Experts of a small language model: 2 picks a token.
Below are experts of layer 3 (counted from 0) of a mixture-of-experts language model. Rows are named router (the router's row for the expert), gate (a neuron's input weights, with its number), up (a neuron's input weights, with its number) and show model dimensions 0-127. Each number is 128 + 32 x the weight over its row's rms, rounded and kept within 0 to 255. Numbers have three digits each.
Before each expert's rows: a language model's description of what the expert responds to. This comes from a sample of Wikipedia text that the model never trained on.

# expert 20
Articles and determiners. Articles and possessive determiners before noun phrases, often after prepositions: the, a, an, his, their, its.
router:111099111186156174182140096063071135054139174045096152115136179147116136113123123161156174100171142133158137139155166137100098112099162141191139094138183095097188098110090145139132142137122144121146194147110117155149192111175127127136170139160098172097127165122152089110124147116139165078093117170153088072163120126094147142122148119117126083085117127118228093131115174119141085127121
gate3:077148181138137116092148131161098105141170173079132072070077103166130163134126163123177126112101122144174160186193095116119128148110144133163100108102135108104142147171128129180042153164142113121168177143140164141115177095149184106132174128167113126091115208126106132062131113130170092114121158097123177140104120180146115109080093089131095113082172146087155177112164177108139169132107
up3:089042118125118130075192126110043167129125154092115149078094100115104100100113131159162126170150113112123165079118127159124209135153146131140146121135142198141097118072143077108096186143105125123140115160129110126086150106169159144128181182078115158077155199110069117168114099121124101101162145104119081101121113153164111156122105041081125143184111131151127161111121135170108141100116
gate4:128138134073134100128116141115097142098115152143121125064145163099141136103124156170066044122192128121108106029106131165116164135145098122163136121097148101179120130112143143095152098163104091168101131147104143167142103134129134072129149129126111133130130193204098181136087136205169170113174168061117069165169112128113124150107142107109190116176120065072108157108078123114126107142108
up4:175151111075136093119150122077080104181109098150104087067105142127147106101073071100110114133200095108138131105124139146109129133118133195117109118089071084153125128096125072073126155142090126114100095152111140136095064202130158100152111105138118140132074083123101169105095133116159116120135114142136138172134184199122182124150173124118075081189092175117120176166124079102175122170138
gate5:127113125155126105199079111101165151126062117181110137042133119168118097092159131126154126107160134146161148076083107072173140107150078059116103141143115075130126156152103145118129074167119074109191099137116117114099140112224140170126137108142099157159092142142106193097070120101126156166153149106109118162131138141123163163123190108144110151148069161182165118183174099137146135123115
up5:167130157113094151163089109091115140145134097138135132134092087202055115112095132155098126093101168076095160111077099120065145104119152134140135107146145168162140158114161081162135146119108115114199161163134115116098173150099137043144135093102115102140086165095094117114098108097145054108124120119070170056110115105105095199151097087155106148111084188170154064128111126134111164163143
gate6:135130180147148115172151117139113152113113197160130122090086154079124105111145159101120130143138086134128169105122158171095080079129148121172093108059096126127162113117095079152104144114180178113136074172118142203097151136149166093167124170166115151071087191175142060154102140097075136095096120139195116127149107179078121147105164175104085172157128157105103120172169118168123094134109
up6:128094109079144094079095131136146119128138103036104058128128137104147083161111101130071131101138116092089159166141138089168112207149102125101111143184128084114128130177147065145087176198112095089214150119116105142113132125130114107092176148099119188170110139147099112137122125133118168125107080094107151224104149122087140134084148087138160138121104072129130156103147148100166152163144
gate7:091150139164158117128120196134188107158108134121156173127131179116130117118135144064128105073137120136138142193130085096130172167176145107138123159104134149135189106097106113098105130092129118167144132162061128128101164101178156106106109139162146135121130106113137162157082127108123092174138097145121201117106115194085103059131057070084112167088141081078176179131117086072113179137085
up7:124101125137122121093162129088144164061107100183156035098100117182113169090129167145199167170119099142111151088141122149113130103218147134110103100148149095065152169174150116141154121099075126095128139163119105073150089115159123131103120095085108125120122150106146149154125104108167093122178101131178216103147139155162093122095149123109089149066088124136163155089148142176174103169116
gate8:181129122116171167115141146127135155094098096175064144142139140167135150074222100095140093099071105111150144115074114092126158113132128120098110087181163150125157155151084141179130070127100081143080115117119154117099127122109067118068151170149100124108103143089112104157077127123086109095051114103117111145190172113083155064115185123141101154141146167114174148110094083107106104174103
up8:159085135139143146095151124132102149100109195134073145131121136126166205089098108121117121190107128145114191100067132092133186102111161148077095142063134158117151170158155129166134217106130072153130169105159134135116180140146081100126140141132128137167151183086157106065102084071136171124074136118100124147147146122109129118182179153106129127151106073159147119087173136138196169149114
gate9:111145123155122093144167137182116076064099126091074115094111125161121108114124161124157137109132081160136161161064127117127109110190122137091195113102066099117131126142132132131141149181098126114180145174102134105065198093078089107153136138177104080080162143143138143122096135094151066091114175164095100092111131161197085085067156077153106080100062139131123169103134125139100128127116
up9:185153163114114129108141116104062100094141100109156117155164161141111084137072131151152095130076155145133086080120165157105143146133087130064107119138156091109175136116123099133076197084121097181149158116106174113089191054090139183127109139138107120125057139076057114149157156113138072148092104146137155067129130107133148171103126140167133168079080144139112134153097195103156168129114
gate10:097150131171099155132147158171165126149020176160115126113040088178134149164139151142133160167117125107185104146079090131125141129150092133061096216074180093120119115140163096119089110119149145108139102190083122074138163122155106119134163146122137072104129173147172141173123168101096103126144141153075132175155105170144111124088116164135131129133123087082158116129174117156163101121087
up10:107072109096199172134151122143106131160136159112126130138178187094168094123084120078147104092125137109158131160122104089068134130118174227175092153158128131155152173105104173190157156110157168147134130170180192153125095102111095112119142173105136113117163178117117079157105127134133107126184204151070125134114095170139151122113103098133171121134169157113166083144134105125114117199168
gate11:136182071141140142162179083130181134142107140104133126099118121117064191170178131060125149127122138128129141141202066120117097151111076139080110116191098116120080107123084110155176094176134096158064155138159127143084143163119141130114116148120172123093102114147091159127151095134174109170164093065126128192137129167199066120117107140123134111137109184148181103151128106093147079122175
up11:156161154105117134077104151142179131173088056076146135169099139094072059106137053144147154137157157158180036094131091163117115119176129143133115115092114134095123105076119186093132174077126060102122166150141125106109135156099118123179148161091113123139149114172163109125135105161165112181110152069131177159137085128142124164143073175070146138119153131104104116187114122121097117139155
gate12:089142137093016094138079110124134134138107122134116140124127102100136119135102122076135150129085144124173149139126101119109133110128099148144111111078074065154116114128106106184135138130112162166187129125153140156144162126133121085113145207162162168177173033193155100121163125150115142123114153082135079176082132126112081148105187063086130075155077146106117147100179108151123085098088
up12:172098098144083062161159180126130148152187136137137120100140177160133163120119115192096106178125039087183126123061182165153149145093116120129076179135100166145196152084147120156189088186109089150166153086119107175167140096082163112103117176156122158163169109154093107196115113165137104126143138098097104118140128154144113157123134142133119080111138105151151174150138103127099094145122
gate13:092140181127110100108155184093143059108126161061081155139166090094087076115141109137103105110092169114100121150118199089123135117109132184129083178101150115117191065087110146134105123075131096160177134122158131139104137057103184165137118181142109135107137151149135114110151084084156090099170137167111083160131136093080086075093158168118153114103097123135139114183126151176175120161101
up13:171153085162119141116138075122136153111132126182077119144106130059115103112121102114032079161077100161098118134180111101125096108155183166111188141167134102146143147125153058124172098163146151091124131166114153153132178085119137115180068145142148163136100049096123158132120102115125149185168128159121086168162130152106138150056121123117104127176102092067125202103112109118114128161146
gate14:102189145122051144127166097158180128117095153157124189192166107170168108191112116131144108078101149170122148136143138064136163151109120107132176140122133143118099192143079158099119093113174127106124099119103147146101130135104105100124187104174149099079073100137141102134052110165144123155098113109122114116146114068091053109126205149109130124176130151086084054124131151104087136118106
up14:108112135172147090114099129089070136097133169150074148134161136122185120133109110174114108153128122119102153176093122123107104061157102163124110100143160129095161121096039135141170128196060108123105145122118124134105115161134040157152144171151148110106145108136152140144025085094160172133118144163159149120129069096112119135124098142063146155098098177064160145195146127121155110113074
gate15:160103133136117173141118101100123083093094102130082138165089118099123112109133101106134119124129116155112131139111113136166109111105161117091141117172117133125134122206080153144116088036131126155175109088151179238110134147143180111141140107127144110143095062096087131157159112134177148106101116129141108129085097046127122176174144086121072124097109071149130051052106158080163152160123
up15:106098166112111175092096135151171112165137086125144143149116071100096142156150127136154106081136214177139097138121116129090068085109184110161082134131131160085130110142175094168098082107106133113160157130138128167137129145166189098102146133125153095159159082175111129103188092066154171129150106154131106113164094131127075201175081079142166131100123080126130109141132166138074195103078
gate16:128149167093167197102125114138111159120128174125139151096174118133133074077101109103149067089178121168109171088103107192123123126071118166104143072145105142186137114116181144095163120160116146162101124115141125081082146073140129140166090157107153136130173141077131090135121213110098080074177111126147098164148074145110111062152185050120139087148117164102126151121142119138135084148122
up16:134134100144157102097125150201137131105139087122115181139060113101123074154090130114118182113154158152207162159161143084127079133066116102039122134156169084111181120100138112098142174121142108122121124106103118136129164070103105133192067156075119144105095163116131056142148160142133086145083130172092090123101141163173137184162127120042101128159133119133135108163083148131149137107116
gate17:110146123115159135098134148121099134118119079152117163105110168129142149124100125134165162111125126150120108109117106098086157093060094151153133152069089149094160184174153089135088125211116058108066135123182078145144145125125121125098099164124148120148077119146130094121154135105144172148112185079130200108141070099171125102120184121140173149129112045181056121124140144099191128160062
up17:136117165097139158105174155130126088085149108090142070070099147184166088093105140144138141086127131079132119170140117144116146087133110165164114089076148101106162240090134143108093183125095153138138143134182051134093113168147115132097158102149157149163132128119203147161117107135131151095138093146075070120089116128118143201134144163075122129112171132143125092116065136103165185133170
gate18:110159087120118098121101144216170056113170107166163109110094079147111139113152149121136111070214146140211056093111137079128105166092115143132173116100161131141111127099131146078110117125113114124082147187144089101139103145108086100098065135091121134093068118113172122129106087146169128089119092115120102119162088149146108074147147087128128129177163088087129115081139141075105119087088
up18:141125122119134103134152116123114142100154163211177129083197104103102201101144154124100098131118118153200120085113132082141089139106154121141077150149062098102134196126112195121114096149118128069110154110123114085124094105125066133151143192151162158081086095106147106146137079119166141157095115138037078149113167131184097087092116105110111125134172137121095155129156097128132129200149
gate19:133117086141120091112094149126103110105094132109116063171143084153127084120153111141129141120139133202145175154114133158178099150135183161127136067095110139111191090100109092085116083140080182152044204149119133143172143130111123161084147099153167105153111083111116180161135159127110192111106173080170128146140108088203137102121176089091157127130128135086104118089127129124201099123093
up19:166117135167147124126085103145093122164094119097057116098062095138169119145118155120119164124186076094072125136174077113185174092078142136147146114138173133145132083144140143096133095110148137165149091099176084049099177077152110117161112152111091133129159153155194117074091176144096139095107130120167145137073137097087173136134201148109125155108155122186110129126103096099159089149171
gate20:108126135166146185144136170177114090051070125127131114190096114080134158155193136131142143129143122113078104106121124150135100114158094057164202131116175128122133074161073151125145143122143156066116153109136104156100135099123149080098132113176094135101133118089180147160101178163131112136183123118061109103174144132103148113099097144097169146191173163135167105087107075164099188103110
up20:188125121170166041078201165123153109104118134150144113144120112145153149153132161131108093141121103076115128125099149136144139105126103170127084168119093163071149133146117117092150139123139102183143125144122094082087102110196102152107108146132069123170161071197092130126149177162117139079214126144092173123162103135161189172159160131154110142113152125103085130137050060148140151157116
gate21:112118119138117159120137163163103099149127100120038138154150084140087097120128126126141088134130087040150088105131216173077085108150122109102124148086104108101186125122159141174155101156142173061180155138138040147116162072139143194070104087081072150076117139139160156098122180118143155134147084130136147144137186147133120135144149116192151163144110126078157119126116120119127118145149
up21:079105145136093091133140130112115075108133099101172120136156105086149194152143162104120250170108154087146138083148112168130133149116145127112199124143169161124108057146088144079163126142119101083102135108112147143076150115153155128112161146132097101169095099122165109114108154163104149070138163092088081136100126129156141149152183145142119215110164118060126134107153202142158172145101
gate22:152093105188118078228135116090078115190138108059135113130138089142174123127151144125140083142163146091161104146139115116112107171116090062206127151102151039126102133103138134129122117154115104104110145103078103148099116156173135150130154134197114146148139126165075123069176067116108124155133129116101129136144120184084136048146173164138082172132131119152119112162115167137140130103178
up22:096147158087141145140138152118125140120169165163139177123130077113162117124133117137089158143158111127116174088103146103116132186091135101147143059159141147142161080116097131127123122169177185104089091125151158153124216158161202177188117135153093119137210165183073126059105112101189132126155143106139109118149134156140167142078146161086124159104117148076171121143157135077095123086071
gate23:146152095119090111101148106088134142057115106078120119109127072117137090067146169116148165166079060092115129116127084145150214114124119122077129143054113081191111179162128174098080173142180119181114106167106167109127167101153111165114167113154109123088102128159101072154116116159120123164111084143153151091119107147149137118127135114114126120135145129102138165076181120096107143155230
up23:130135156090189201101127104128047078154185138141114109156123153122091126075150096168109205135159153146159135082143164090119157132169163117199177115173126155136123104234097133105164077123128156095175141111106133154150146113148114113133095085122178114127136163083147099091082125148115123168093102127166115163151143114128102117108066148125123097166121149176129159188104118137173164095148
gate24:124202120182074154149144142077093143108152089137155102101091080131125146085154155160125115083155101213096105172152148162104172117114131134074124056068076174179138103111169124120121121131156146095101149109101126116081136067092100104051183129118110081097148119137157127152097167096141099142116129131160128143050155116090136144101129175112172124103121126110194084119165129109114147165154
up24:111142120160123114147051151103130125146149146143139183136148099140092154150156141051145193141126159087132169105149144145147123169112144170126186165130117164082118146082079171152071100134114154065096098109144099097113102147054148118156103092175178134066139149092142130111136176163150139095175154093165084133158173159161168204095129128101115095158100188150130088133104152112194119109128
gate25:162094130114134040121179153141094168085129084143104134098141141093136180162140101162116155137215143173150113116085097090126107145109038116098133173117118101118165154081096117131087127141119139068098131135105129143085081163100173135173154157185116106139122152128118163110131092136067159125113131138070056181115160180100112114141146157106130163076110088094107120095072160105116156081153
up25:144112112148118207120114154141131121084126132092120183141190177154169165165120112133122222131089110102148067159030094139104092177161101120154144143135105179096161132153138146169131103072174133163075150146146095135100116170164168141162127095141144103164132161091103151078096123097094179159077151148119131104113104130119116078118131140072106157116106142086119127124067121084102114195125
gate26:112087129132104161132122160137151123151131136165125118109142077160159150068156181133159129236114086156092083154145107151113106079130186142163149161173127118148087129082121141108147101139153162136205102052103152126120156161143082140113102161133122071158159138082073099100127108164171066196114160163085133117122101086133140067146080136123065149151120073124148105137102123168157102124101
up26:130174146171096156189126172154141108170142119129116168208154091110157087131143089115150119133152147112178179139174111162121101107131122126211225114076166104117111125157102095182121095133143111086158133124171123137084145114104200137102195143199119169135150088123136147108153116127127079172124148122095126181122110153075081134151135096147148124162083150131179160146092140169125093095156
gate27:113116115127144152146116161116083107156140125171155139146160086117108144142104151103117117152123016139149115133124123092181128169097160159165152213158132139158128131106103143113093118138156169121132139131190146093104157090073164148157150103151171154134000167158112141087161103118065145145141154150199084112139121091135120103125088141132128129179122146080071111131168058164153164136132
up27:140109130127133108159069176112114183109145115120151168151136140220068084137166103141156109158075124110128108123142116055191103131120173084161118135064121190103120196113090186155123100150108139147118070041150119112125120122131145128128106070136177134091137132123151160146156109120129131148089175130131144156147123154068117150138150091106113132156092109161102034148124081105069135150093
gate28:138054153132088134152106171118124173113106160128138139041160131114160154101146117112111108123095097169177154134131116143129148100111132168142134186077111137132110118080095116104139107104112140132163161096090101090097136132121093123139065097108172090114118157156156190116200120117085150112205098145139144112085110097108145169160189126110167129159082238103106057162106122131107148157186
up28:130106162074114169110126150202154161167105110100107171080201111110104135085116127167128047111111141152130139084108210119115133089151135137093173160112167130146134074080116115070160107164161103119183210103107106153114127108122124061108141108069156126081145104120126173121119104120108123076108108164125197098086161142143104145156122093176098108149088108123110100089179090130162127123119
gate29:115065101138114100148105133158101183077066104168133113119120125158118106110078109106139096094100101103086136107147150113112126172134116096118077115172129099095101195083087085165141149165186185138136067127126127156125075191164063096160068113122073178089167150155138198148162096151120176149164158146117110090147138167173117163179118113102140149140079159130159142131114092140109140081124
up29:118101156098200151095128111103125134107096117096120122149132123098179139135164145086109127118124212141106154106151158103091147139099072105183114124151121056065155148076095096170126146149154169149108166075169185162150140147083120207141124164109109192119164149077119126137117117096112100133122160192126123108140065192161140161141077087111137142126167199166171118121139149134120110088086
gate30:139117116138074136084105074109128052143087102107096178115222116140078108135089145138203109163101147110131157128100143075091153069155176109152080137123152137086155133141178135119117121128067101121087114105179094180097176126076162140107098123141107117106159144159134119146184089097199095125124147125128156121112167159142113119083148179137111177161042093118156146120119154157148105151132
up30:142181090163142106123123100149103129218072139129099126174145138164114068160130085125146122126108147130152107111111078146158104168135117150070062084113103162130170155094151134140164132164124160149129179127157200166121155111135097116101127188148084117121170140098127070087090100089144158148107106067162125079150174141144122129143085174065091130126192166086121144089172155112121106060121
gate31:107147137131115125138195098146168132159142105124100176154086140143164124123128103182143078171168141126108105112170117128157140127121138147117089131125132132114126149178179142124154159170094124196105108225123060121208118129182131116135125064148197118106096090128155157094150193131110175114079128144119088142174105135161099116088128150174111087106071101164117124151133189102083202168122
up31:057062167145114129146127088092060142156163132145151117129203175154160147092119109121096115126149127083160140124098163084142097139099136158199186117128120145136146151116082122122078087121144116169149152094143130106130198107124104119188091076139201088130107117052117166186141106121121082160086109135135126109157128149145116133184108123069107101143095135107073113113088158171111064118162
gate32:167174149077120173104186120124078206121182157124111134145095111133134128083088109146118129186123120185165117141063149161107173109084123166199122104118111194159145159101163129100146126171102079151125158119143133127171147047122067146184106146139147114138147140102079081127150088134105139123092171089100121195162126093158125137104129135106149153131115140088104144148140152105122034152092
up32:089091102117116140128156159114100110190183114112126107142038133136107119121106153076112082151138122096188128177094157129171145159054144137142087179108102070130136108125069111175143117101154145147129133108063104163117155153104143107137139170167127126086118104141059110171146089062074082127144075091105174159112138071128134074128155134158155145143119124172133139168076073130096095163099
gate33:194161136144185119129148157069104195129151141077145105139110147152077119082146131185157105111156119189106103116129160161066123093157129069127134128131143092088144124162091087154102098120119138115162130071109136126089144109119132152121098128112190170063129114128124121118098079152165132117064088156131080158127126121086137143143110184113100084150136187176136109178091053123205159183115
up33:186156112116146215149119078113110103106093144121061169093142110171129158157128160080127114167147115161121107111072143099142164199079115105104159092127176161103082122138106082074111128134124180131173116174114186118166192120134151099146151135077107107102126146089081146135161111123084117177146194151187114212117112100120092126178145158143126099097192139134160120143145118128155114148113
gate34:091155160133174092127145165097162162115201151094159126131058120152104128151119113169124182118120084125146182140103108134107109086138111098117165103138110105147129132069126112158148116122099103143125131079153130141081163075067120102167110119167097131154165136138130111171182093129145022084184101155134147119130083149159121160166137099054144120170121085143092145129095076115215080121084
up34:124100146126132122099213093092074149083100115159103117121120198151129060098137108188104125157164158064145144174142105119148162110077079143146090118133120136130164148175134081151091108140112083144150152124145151198178187103101194156222119155142135161166135122092103148089140137116174133139131138116144130127109164143119125089061134163098111132134104138217127171068141124109129140097139
gate35:144138152103159122160064165169175136156093072164099113184152171105089134138128095113104205122110176106132138134131088098114137111130153055067114171129084118112121173174139111113132132132143125068143134117133100155125155069089139144131109149166136114081136107156092112052109166141112149190072168106122116097178125146130134023097089121156187115153153130141145171178152161135099125095094
up35:116114140106184078190110170163177185147120122140149176078121143137143114144167119126123160125144151110077161120186115071165188078123141134147165132157155099135083094114100088140096132111164082146128118168122160065117205152103062126115117135178131127150079111081151182117100149097098162103114173143093098098111166154105079180106108082069125091117102157108151079101094132105140103153080
gate36:148128176078112135131131094166091169093128113136098174116110156060087125112140145081188209160144169121156090162159166154084089121133125158152115079116113157093112126113123109081084120119150088196151114096130153110162157144070135133162144140063077173162132141184151118150126121163119149145090120155157174140089093110117122241155069100123085126091170104116139150138123116156135107106177
up36:105133126155121137110124152113088148117156160139128121092093171112104112143132047125140114177086174119093159152082128130161186133136191128075076135167168128130143064070103100098151166144160154141171149162081214147103146170142076059169123161176113108152119090161140096151128141126121136136095112122098107108097081145140098094089074144116115055061131143129117121085168122194096155099133
gate37:174167085150157153164141124144106117160131138078162107109112109123159124128134171159147159064140131106090125131178074080057100189132117040173140129162165107139114076133167126091109104184125140120142149158123152148107135184141072103138163143092104105094126192095136144109121131048160148195107128117184140080149093116102114114124128168093112136139107163146072139140107205110195156127138
up37:087100169115158162202150165011149108128143126146213148150150158171142116192088139141165138107121114093168162054127109163084111115185055138103081114082090123129119102101079123111144115128124128118145101155123100118152062091121142130100163159077159099160075117136133163113110153144112136101130135127156173158141140088102115132164094101107132100128151147047161089127100137182119130137125
gate38:115168150141125153094131138137156176082103114107095155137144182112088098165126168147127174095193126085130105119103168134102150153083114111089138088082126169101131140077101124091167132124061218093150094206119173093151163102170124119148134132121124132113168122069052099138122111093118113112108153104147100172106092143131147154167110223116119083100117068151149107099154095113139141071164
up38:140160141124112088090165061164120106140145141111101143114124130161106107134138091172137126130157027103140093121063140123116120174132148165129098128094097072197147168094151100152185153162087058205157100096126101132114149145135067117110061140129184163133108140148115128161160128149128147109118151139140153167110079143148121127062137113091134129208141107104101163147140134092207132183089
gate39:110138136087169100110118131129119159091159058134070128174067073131129099113199145159114154106175156115135133199110150116159122093131142163111135100077123097128119055082076178160127122089112126139154111124132186078129210101185126108106104144186122117111162145108146139159159125143142059121149220175169128158145145111150102089163131155172181144134133159133122140166130078151155139129117
up39:132172147125101121131129087116116103035109096136160114080130093191161103103089199154153178094114143079107154192133172140100134145032120109102132142148140142157102067109111153150099131079117088150126173116168064098103159160093163162106087131150125140152103111151090101162066109080129114103141119093127098124120105149099126127153174129148169109106111082173166092162170102083123177093161
gate40:149120070114149089108112081119183154122099168151099169163116138148101169140131104093137070090143165134179193096117172109179177124136104074098127122119121144099127200126167127104090125081128140228132098152081109153182116173122141135095119148177165157148114081098198136136120178112150200118141140150143108110111136133125148134120116128175102112126082118166168107150157137195097165062142
up40:130152125128057181134126109120152138190094122163068121136086144190155091122135121101160145135172172130124073129140119094157158120128155161099140144111146125110105159121197111093082144121108141174117182111128120118117096199125166148082147129080161174135066114067127122123153129106128120170079097149159105137157159167194159137103145098155135114132094109125135059198202063076124088121086
gate41:170130117144099184152120157146132157093111138104131127095108110137120211083136157092104135166105102103132129134120118168102091116123162169093178105129110224182126127119147124110060153122189094114090129077125176110157064113117111082112106143088125176144151178079118118098154126109115123117144182169184153132092086091143097154107200134103079091160112100194101132069108127124138125100066
up41:166153149104159166122145033102080135131089094150155181124153112105129145076141148113130089117115144119138133139126115095141134072132141160178132107158133090189142096184157102110120125178094157128186154072095141112141182152120096088144081161121126107092066152095153056129154143075139125036121089164122103117089144158094119170075147064091065146163102164131132142092121119174130123122131
gate42:137129109160136092137172089154198142137144090121159102135102124083103113144125178135050200076123067170082153134133144103111134100098114095118147096122087157127144118105105051099171076166114045126151088150147068142110105140074121096140108113134138086156111142128116097107174082087105199092153155039120108144124157135133137170135101166148159128065115114112095107154154144148172113115143
up42:085118085117162136166135146126118090157173131153092034170171130118082156132160135135084157086161137095114186163130106122113147126166158146126123124129081180085093163112114097171131118171098167111088148166066134179142117101113108129171154154189128043099094098119061136124105142149143117140096100100181125094163131118150104169093140133126097188122111135032173119135080119124101128150085
gate43:080141169091133105123105148162110108162149123156128130167124180165131156147171102118111173086079129115159095169136148127155065165160121151104179159122117138120117144138173132135158145120158115066144159162130170108136163135084163043142127087113181178128106172148109167145135184120077135132154085176117129188070132084128124095101154149093118126127157171141185133179056060158146063174119
up43:144186099124181155150110150146180106167139124132177135107086095133095118100114123128081167111155091161112082137111113130097091112096139173126100109150138158152114139120113145158160135154132137154162152089153083187223217173082091149173171137192102056100117100123131134183111128109101108154146049099081152139108143143131105128183101127067128139061107158149118153105143114100147182115154
gate44:166142135077153184129145105097063118094136152147095114123097078108066186130104162113170130123118139124125168050111133212114141150157145155109092143146148118071141121117145175118122168114112151167124139164107104137071127059139118111128157120150064056124190087176139089117159154107099123200119162154203084141085104148106080142111096132135113093146183092149154147078103141108133137122125
up44:159103121073125161164100156132130125168082165109153128063162122131129113145172157138112094102137155109097185106132145137180106151124160097135139163152183119070098081119144141141157138128103156194145094141137128150067105135128113127136155111096149180099160159099091153069164150144086092148153134154108093116167098098049113103140073113046092215084199120067116083159118145125131160103134
gate45:120101164135080104054068118107150142121161116126091148120097097057058154119131113063164108147100127099130169158146177145214170127174096173036115184114149092096150059129171092151157166118091151095125089141125120138116150133128155165114178145156094126126093071140145109153131113154076146099080160112148095123128178105116158116122146124113128130125101055178111128145116132110176144155140
up45:104122139138141132079119051109123088130131136103159162098139095154121194145175154136157143125084180148112107113164119077143091065107107115142129113075131151104135196172058135128088181085078102127128098115128059151150135158128092150102178085124068084106090146138168100126132135114121107121110145176164096105129090123153119084127145160121174167136095130194105123160152147013112156138132
gate46:196107168092139094102121184094193144159133101176144112194097125095173148172127064122111052111181117104122101086143160133141145131106128110106118131075092065158137150151133118130117140130087187172115119159059111092074098158180111100139132069133126150124160104154129173165165132157111137099137148153167158149095107120119179132174116180161119120120178115125084139135205098083158104148106
up46:126165096072146160118200139105088128150113188088171145076103166160121109134130115113114106126136095090094146169168071178110123137136153097129116165081136125086070080122170108111085137134087124157157075135119143170130143114092107136170117139126071126097109105094140172166120130111143127082103107147141188061152143105117067156152121093142175095061098065151126167121058154138085084070117
gate47:130126161113164131146122106111085163084128134142106108169104138066139133153138093149099149193049084126130130163096133089090128106084096104209126090140114093154146130112154148091170133148099145084149099100145132167099131066126069175119134161127140114173084192116155170129157146222103170148127150145069104140124105140148169143116094138186163153130126192141078141139072157186174139115110
up47:108068091210147195134108126125145196175130121134110116122117114138112125128134147131143142115103132106183176112078167143081161184166148115055109166124052093088134110114103100126144115082162076090116147149111127104134110159136114166196124124093109055132126139145097112122162123104132163105173131076160150121158140106101188157140101129122126214154171083126094174173084137124139160144187
gate48:138150192094139124123074168125085071094161133137151168085150199135154115069117142166064170122095161128163108083084122135115094071148150160154114100120150115125113153036168133078180128126113081125099132079174139159182143139112107081133087201082084122160129137167123142074162160151136135129158126128172090153108151116160192135098128141104105140130130089139112126099106142078082104159103
up48:118086216084154104102124087141159203094114114150071072130152152150098155106155140138097166166161125164153127091101178207140124101112181132133151044113131160124116185113127092110074157071119090166117079122147196134112133088137110114140142135120132141127105093141166131071145168146171158135099082201126110142137081109135142151076132154107174141189085138153112136115119127087128154114143
gate49:035135160156158131119112120142155130119147174120117112123121121187063120106115157090189156152145129098105113114194142176157113123142151108104126191117092195145188161152150127183155181140109159090130133145120105137122147107112142124121135117090052120150165127141052130105117134100132130148136081163128137144063046111060140102093088127114085138126188141082141083102158180150150141137190
up49:128127108147105138112063125114162139142219143133051106155125168134096099132122145149125151159153118206167156152121084147151112090076109080179099123142141116151207071115137129140140151037122125104148155187151106122163157145123156113109104116148140118119108094145117148109097128083113137082054140074142143117079170107138084100146141053109126156087133155100158116178146076103174094085138
gate50:128169156120140121075186153130158107114121092130090100098125114141115110138137093159095081054119105074178109153123130130088130087129116159128116129130126129144153209191140151139145104119129154176142154136134082128107127116152129094119095093150059193199128098187200087086129168111141107180122159101151165137139133201106115056169100155202171163109113128157141076132123137137157184125123
up50:096134151107084055119193139163105102114155065114137094143146135195156191146125094126113167101154095197107228087124117112164092162118142158118159090094116109136097131205116156133119154136186070141136158148112174111161083140163175165095148126184111109123093109150135146101100130092076138150141154090173118094154113105128170138126082132178142135060109146103137148090144106102148138129168
gate51:134137134097168132137165132043106102132145166134082128112119125191132163108124112137074121168099085161155101114106096165089128074144061118159131125120149162119189146130144166130160122083087115149133123104178156105084172090163095146162100136117095171152145214106149098047177135114131125045139095126137166107176135106149173151091081181113144145082140157105115127137147067154111138173092
up51:127166124061163106095128075065164140142127094174136182116121152111129134120187042081118125168071123110096135085197131110127155150071151168142099097152118126140172116092155141155128188137172113140160098098178163087130147161116126147122145172068096160152107137193131100113091179148155114188105111123082115079099098179131118166127139113115150109126145131090120192117172099173140150083134
gate52:154138145162101181138130131133130156175023123137185124052143145125136106165132128130135094165117073135112149084154131126072113124142158129153109086061119165091135091116162112104175136135094125129156139172182136134107151135137151094140124073166111170156167093136148160182129181121127126125160110136168131124179133166141109143115162166051122126120098177117074090110154134088108035057086
up52:070106135065142137111102087112169113092106101155135186049128114104105123155133091162155169093143083123190087119182113100134097149156082163092073166117096143138177180122102148153162127133111089127172146125067123194121071140132127140082123135129086116097121126133195143121204137152090151124106111127157155151136116163136130121129166145128118108100164106101129213052126092159077086115128
gate53:193116129119142146169132068091070138162079095148150157186166149095120116149080186177139100148079139168100129118144134133127095164145152146112118103149105141169141070111115186173172162086143130176159145098088144131151151064133141120155101145116087133088146079112136074156163137139111089101109079167116142074185142174158168140164074107153115121165139173087110161170090140130108085175180
up53:142139074119125090127132130134116105115171200140080131149103155112153119141100163111106024129117059153126151121138146107173082123078154172210130127133142066139160109118095147096062183130161165070101089173098184144109127091172131132146116116112118154129145189123155120152150166127195144089125112133115128146105152116135156178175212156112087154095178150141091122121132182118146156124119
gate54:132139151130191117127114101151126168157131140166059155134181158071121132133110141130147206141145091136188130190119164133103174171120155142092042131102087154108102110182102119193185091115134109134103145103179064144122166121135167194138130154114142150181166162132088139118059126138130120098143110138133073124121152123144128101137145161124103166155085147107147120211130123169142061100094
up54:098168137139150135153157127141124098161133125192090122094164105088170123140113125060145154215092054118098116144131128171166157165148196114120081182170140161140066108182116120096105081132119089129127106123162113127135133140158136101114121130092150108145105177140179140120079063123113141194106123157113130128123102117079107106160135092064177153196106121112158160166134155095183084192142
gate55:148110082147083082107095156174116104161119130075116076096137143090133145128132127121106084073137085082157081102108102130155158117145058094117109081161133162131152109169089088135113106089140111171061133170095144132075095136113166132153141167112065175119120113194144083102128086133107134106119099128195052149102118132115144099144193135162105173101156130146103146138145139075115217118079
up55:178134156206116140201128185124152111183142155110166131134163145173100125107111158128153110098173091081143136108123156117063150076164092103101123119128152089137101083189194106144180153108092147167147163169152090166153114110099142195130135105064113165181142116133116145113174098092108131102162091125139059179139159143100189151086099128172197104127140133114140139119093108135146131154107
gate56:167112151120125093100177145076117194094076160122063094119166172135135091134160114128146161149147145214148154121072166133085137101116101168113097156119101157132143139088098142139134133130108120094116134128129150133188109118176109145154050081110119179133136116107088165070160125164082091146134154114115141178090172200117142073130169130094111138117077085116143137134167092210068108108149
up56:122139210149091100135199138135110169165136143147101105112163130130114108075194082095167151132134165188127104135135151144132135081129055172115107205128126031106124161149147142133137131172085133076105119111166125131103089100108153119101111079138150146137184147163093131139103149179118101116138156140075134155204140161116118147077162093100124119076101093124144200156126092156116122137076